{
  "n_layer": 11,
  "d_model": 320,
  "n_experts": 32,
  "experts_per_token": 2,
  "d_expert": 192,
  "d_shared_expert": 0,
  "activation": "relu",
  "moe_layers": [0, 1, 2, 3, 4, 5, 6, 7, 8, 9, 10],
  "router_score": "sigmoid",
  "normalize_top_k": true,
  "routed_scale": 1.41,
  "balance_loss": 0.000601,
  "balance_bias": true,
  "init_std_router": 0.0223,
  "lr_router": 0.000463,
  "vocab_size": 2048,
  "norm": "rmsnorm",
  "norm_eps": 1e-05,
  "tie_embeddings": false,
  "optimizer": "muon_variant",
  "lr": 0.00688,
  "beta1": 0.95,
  "batch_tokens": 65536,
  "seq_len": 512,
  "train_tokens": 357500000,
  "steps": 5456,
  "dataset": "wikipedia_en"
}
Below are experts of layer 5 (counted from 0) of a mixture-of-experts language model. Rows are named up (a neuron's input weights, with its number) and show model dimensions 160-239. Each number is 128 + 24 x the weight over its row's rms, rounded and kept within 0 to 255. Numbers have three digits each.
Before each expert's rows: "comes after" lists some tokens at least twice as common just before its tokens as in all text. This comes from a sample of Wikipedia text that the model never trained on. Tokens count by the router's weight.

# expert 20
comes after: " |", " 1", " 2", " 0", " 3", ";"
up0:120167133116171086086141108101126172143141109117123138131148165130135128119084120072119076141116136153144120122149145129098143152116095141143182157142132115135143133135119147129155135116163130136085145163107144175079110120090136161136105118
up1:133154126093090100115102108152155096124112130130126133103158102101123142111136132126104132132156119126174155171104118157145138088125170093122117075125118167121149135119123140125133101106069132054109155138144095168118093115108123091119115173
up2:134099091099120149127116123147105098124163124120136112104139095113155129142141130099145114134157127127142152167122095121155153108145113153088154106128109085116118134177121089119119080133125146141114125130113140127159147159176159140119095154
up3:138149104101109128114100102166124119087131123126157123125125171126076128141149093121128140126115124100104113157142092142152144087137131132166155144141159134115165129096137080112145144143149111142111147131136101146146145144120095178111155148
up4:143109091169122148102111135146085126168163114124139138133143127173127123124168149098182172118149154102142140134133129104101115140123076159083122146115144094094072155109127158132095145119169147107104111134103169121087103116108152158153131130
up5:089121098164181163126126167129085105110139133115147152155088140083100131192154123158147120159136106139091126129130086097163131147120117130107146110122120134110114149106123147107140141148136139135119116100126153122101161138138133070118117142
up6:157092152112083135119102115111126138090141152084117095145086148111145111109134163146106139130118163158146095144140185117156121137113148112149085126139151132171100152093086139135098176126124136139111090128092095115133181124090130128138105157
up7:174088140132146105123126108124101146124136081102134145137140110148133129142137133088099174153154131124119139112114117137115121083134132082104100154150157123116133124147116143113096135138129088126141118144115115101169090128124138118150145136
up8:137141145113162099154136167097137161164123115152100102121157149150137139161138120113166111159158130142118149134115110144129084135149109128157144156193115098138141117121135099141123138109113150154144149143125184100104136089132093120103100083
up9:147107092172146138123074152144144120165102175117137123146148116125165142135149149118142121106123127137120105107114109152171138114154122175076081135142115117147140129115130132144102142162116135125109137128131132088143114136112148105145093152
up10:161142147137134157137113128187130155149132154118121128121148098109101135142130151143122137148114135110131145121115112132149142185116135097144087132177150151142128121164135157161151134150083128113105126113143126142095140126128112137114134141

# expert 11
comes after: " re", " st", ".", " Re", "ed", " be"
up0:135160113117107139110080126130164163172133151108123121142152147160120100169147105124138123102129140114120115130123104099111076082123077120150187180129125181137135135157137164126134099136114139128131110111123135120107121152153179130091132111
up1:144139108124115108081156102163160116150119126174130102117124158144147063093147140130126137154065137135126148180173129128131119135171121141142137107161124109160152164131142137190136146138122122153132161128072122101152091125146114142130104173
up2:109117115132113054155098099125134132145103147170156125084122138128133100147126096134106138129075138139170147134117146167134125149131148112087142094111121162165161147108093144137134108151093113138156156138112123160123110125124127082099130163
up3:111138116119166109142117124145084111143155126158105102134093118106141142100116107152112097150101094155127117134119194137135145126148129112121139136132149138087092168140138178125154117103154108090138162136125112108103147155077115130112133147
up4:098131092110158133163159128126109150152141148095121093122117140129123102059138145144121120164152126146165111106123120124164160103134152152136110137133070111106148143162127153095140139125095118139137096132137133150166143139116114169140108102
up5:144090126090132138091154103115138128184150133142100116161145170150131124149153154174181134110155153113137128141143135096136106116133113113105161117110152079124121130117130127108078138118115149108143154161118109116121088120080156087095161154
up6:112129133117144104109147156103080083154146115118122080113144115123145125093120118115142139139148114123114184177110127109101123096174153125102158106103136077118087098170129136138109087103107121097147135135087159162133160138161154117121167146
up7:144120121107195137078120093164163147128156127118129089101119095154116130091080119123131121147133150146142138078119133112146127143101130139149136143120104143116095122128133057132147108096135120134151131146105156149151108172130109123126160120
up8:118176150124127108140160111087154116151099164130139144165155117205147139093105146072123137112119104091128116075106140145143189137132136142069150095123084152146137103178175131112150132117111152129118102153122111128160113112100120178102135109
up9:135181107112138114113112118126105148079133137120120116130090123127135122123103097106120118149118146142121097131103118146163181092107126087139140189142116119109150115106124106156139150115163136159153103141143076108083101161123124146096081126
up10:169138153117149148122096116099134113164174158124123129126136142083128123120127092169141126150153157120123114118134115155115151156118118159093135141124119095132181111170104104129137140174123121114115125148131088138113142143098115168117113152

# expert 5
comes after: " ", "-", " (", " \"", "par", " un"
up0:151129178114101074107118174176125145129145111125120150111182170140160057168132097137124137109148175111173074140161164146120144141190115155109115141131086143141118141093143098102064117127134108120110125121142076158135098111129143118131106112
up1:142135160120144114107116161121147213162098104108118156132112141127152142094126145095158109114124129136122111157150135140108164088171153141125118124122139151172176113127125126134139148117120101130072141110151096149147111151156121121130138108
up2:153124160121127121116107157143123107076131114090131139078143095110146150129137154102114150121137113110163113192157099120134124089136177133143110085148137088169128124156122117124170141090139111162118069101128142111113123173125102119160188112
up3:155103120129083142136098098134161097147120101111126143159138121120133120135139126130070084125110109104102157147137136110089138108170109146150130117126093154099172096145074115118161164139106109125100125187109138134072112108131091158123152134
up4:098126157135149133111099153129123124126150132085154125129087115114117120164141098164082141132093085105122109121164098131118129090160139112119141127132153157183097160115138111108147168160175126101140125168102138142164107153153106169129144128
up5:118109153131117125066158126070138143155121114129138086131077159181134156112132155112087147144123138142157076095115126102115112163133093118109165073096131156136154123145159148151132116116114065123111134171080105156151108132110095151099082113
up6:133096135128168079093119174138109121145154128147122114129104152141124168112162130083133177101133100168191106144081099083124105157115135092144123125090122112153135166097099139136131130121157125137136106151106119114144117144077119159109128133
up7:155083184089135129091129173143166135115122108136162114143127131149119136117158095131133133151121163123134143095145144096136115122148096152106130164124168111147126124118112139140113125130138121116124097164114094124112121102121140123110170166
up8:166141121097111147127108125141147123111132116127106133151141077115109098152156130094106133162129123140088118128114146152109104076156122120153104162113088116121139162124110137135111175105093119133117131147121181106134101102138111102160156102
up9:159106135130139151112137107156121100162105138155118124123126125103111134143123133133166113085155160114157097134176126101097115095101127146083124094140145150146129136134128119129115126080103122117100119113100133122130121113120097111128177124
up10:100164118107121148156137116063191124097121106109125158090137153106086131134118115117125109137156123137098161163171106168112118137088108120167137108129109134127131129147122148146114132138133131144142114075105102186130161157130107127108121073

# expert 22
comes after: "\n", "s", "es", "ia", "son", "\""
up0:139086142153139084140098118106107147155136136145101135137108124118148123159094149137141132127147115186104102192073121156143132106109098089135114116173122108090115135090126123158099127134157091163109116082110117098086085111144109145132149149
up1:154136105199127138150083166169101121119092145116120152117150104126088168134089140139114139104153057123113120129099117107136129139140105104149123148141091134095136168136150130135159111124144104113113118112130151107154094091150140118167155136
up2:087103097102119113159137125084106164107100184112129179138150154105114118131101055109151114125129146125152151129107111141110143150162131141163119109153089120112161125097115140140105113143075171117163149152141150113136107120098112141124124122
up3:120100150105149110091144134141160157129149096134119113166168127163127105142108121140149162124152112104154098115110129102098066124052116155126174110131151140102133131120122082112119156148111094144123089167165101157113119097115091128127128119
up4:164122152116119102149155144052104106060141146121148153151116129133130121090116136124154157105157156160141120122128121124145120110150126114160159170126109112137129121092108130121109111090140101149108153135087117084177071070080154119136120114
up5:141149076111125091109186135144138124107156111117099167126124146115125128099151120149087183123103101130121076113086126092149104137125072112134117122125149131133123115113140133099116121120135165163144142109154094149111104146111115110122135141
up6:104129139102102101095096125150129130119123074111133141168105117152170137142119073119166135130121181095134096157115144115130153116133128144149172106123088131142142088152080138105116113101142133124155118121147156172137124149099165170183063089
up7:121120152115143105117145105155122159133113148128106141148147136124136134065102111164141132125148153117102148110123131098100103066112164112134129145111126180120096120144089166166118113098094111131119060118118120157146106106134130136093174129
up8:149124168090123109104136085109078142151097138122112121166117139109125127100124064093104054085141131135154109134132143111126131128153114137163121120172102113096117136143094143131124118181105145170126102126086178110092123163136157103162132162
up9:128079137121138164146132122142074129076091167114154115131126131116154163117171115098137148109109176079155122102154117163108154101168079153104137095105142141098149105104103130106139125160108126128105096155066151144124148164130127118159133152
up10:125131190090119120125089094092133092119140165147131192115085122144157142130154084165121118116113125125164156091090103117117164101108139131161145118134124144123140145134111132106094098138057144121103156140128114136103133107123108136133119077

# expert 18
comes after: " in", " ex", " con", " In", " comp", " pro"
up0:135093124135146156146154128126152134125103099145140106164120132141117111113078138140114153141138138156192153134093172112095126135126152170120145133091146144091119117159065109136088110150148117084163098152146147135132123134125153117120101148
up1:139141145126141165110125124131101093128147096140111151141108126128137132168156112137157113153136126138098166131112084116094132137096124110173134146093087114140116111097125136127108147084108109115122100138119125121131108081110154101111090124
up2:173097126156136125112122110098145116154146133150118114139107164128103122159156161149152186181120095109154093137101118132147144152119143155121123172137106097071079149110135161120141119086135134066109121093168121140150145148173112122118063136
up3:110122140111118124144156149107107087185156109123114120128147120147091143144131132112121083128181134147153132118078078145105126152115135116146148093153100114139107130105187107125128148096133104125114142133108120132107168144091157109127199143
up4:091144098117164140143112071140145105112141187123107138111120119118087096102130110140091138151136155101126136100098106097093141149123127165187136157143155102142111137123137093119123127109112154113131128091101123134134111132085135123136130153
up5:119162152094137128126136107104113099172120079165160140144126203143111107153141168139124126156094138104116101144148157120157134078116102113114158129134121163126091127153126107120094119113126119149139114121160106100149107150167088085146200115
up6:108115173160150113131126127166153115158126181160116140131137182131162147147082104117129083092123105103086120128080117124102147111162125153142128169144162144125104105153103143081122114153158138146121137085145134175127132131159086109171121112
up7:141119131178145102127141122103138120156117151112146129134112107118124116129146179110125109115141104092118133138107120111165171038150198087153136120156116142132091102149153144122122081138130146143149125125096072128158127053130148129082119138
up8:091101132130104130120111133125122121085087101164123160147118103070154125118138145113078167161098117120128138136132115131175146100116169113116146118123103092116107107101151102096128137091155105104125107126102120126132154051120176124149146106
up9:150136134101117127063098106108132108116121132091183130133139140132099106099106125154123148133199114109190100111084140137098140096147183159084087115155119159150133147145101132121106141150125139117105096120170102171138110134120162117150153181
up10:152133153148157117122163115165119108094138119132123137152144135124150109079141141093116132142128127113144151124122137150124136168164119130129108146104122120149104155110098148130125123152156095145142129166092113154144110121103176154113097113

# expert 25
comes after: ")", " ", " 0", "%", " —", "\""
up0:169111140118113122119128098110141124153087146149109124145116107140104154149135135111108142126114115094083095118116113115106145129102124136118174170156071132117112133116104094117161134131155138141100142123141144129151136102111054145150126167
up1:150105127131094122191140113160139100133096128124134140150123101126187116113109122145141139126095115149144141117139100136146170166167206098128167145142119152144155117114095091143113120107149161122148105089092130145144157077099127080129119115
up2:126145158096154118139108132148120153178154160116127141143131118122128111138155125117164118108098123130082135133096154081107122149085123140135145113174117081138082114128128115121123155104098095145108128149130159167109150119174154078117111139
up3:142123132107114102129096132093148132140151164124123130082140111094110113154148160147129118106143093123138125158146146112123138101118125153131137112138121110134111125151099157160111128083123132155142118163121146139154127113162126135124094099
up4:126114129167103089105116133079131173148163136109119161135106114097194111126123140144072119122144106157163106130148120117091148120161126135117144109140138104127174101124136112100117176156173102121085160147095137083144101147144150157165123163
up5:155114139117123146105114168131104144122156154164120145049133094117144112156146126132118111118114119131137144156125092099107108111098127155081095087147075134112100167088157112098141122119129112117171108131081089145136127115106132172138155154
up6:131117144093112139103091157100137141125156136134161068133158131117140110148125093107113141163125142123143120119157101109131159137133122102084134138129135126138150155139142119122153158071169137155159117097099102151137130143171116130163124155
up7:146140128127126105121123120129165146182147138125135149111154120144081121148163115112123082142166108128143117129081124150141094067116169114133160121154159124144160165155174099131155101064109155176132134116101122133120098119120122126136111083
up8:132143131121149131147092140133121124124156117094122143110137105109172161178113119124189120168100152119087132156128129143135115099166121118138153095162112139118084097116109178144115120128136133131112122188099098135110146115137134132137089144
up9:112201148115134160157107126113079129117151116123143151105166145122084157158206131133122135090086140111135163099153107141142092109121144122104107146139108123119137158155103147167133126080122074084144135161108113111137109140093158145133125121
up10:118107102135147140084129098128101119156130112127070170108122121152126167171152130134145121137072097161142126148099100138129108135135122099088125124174119101088118160162125158173161129162144109101175136122128145129127117171090126144147116151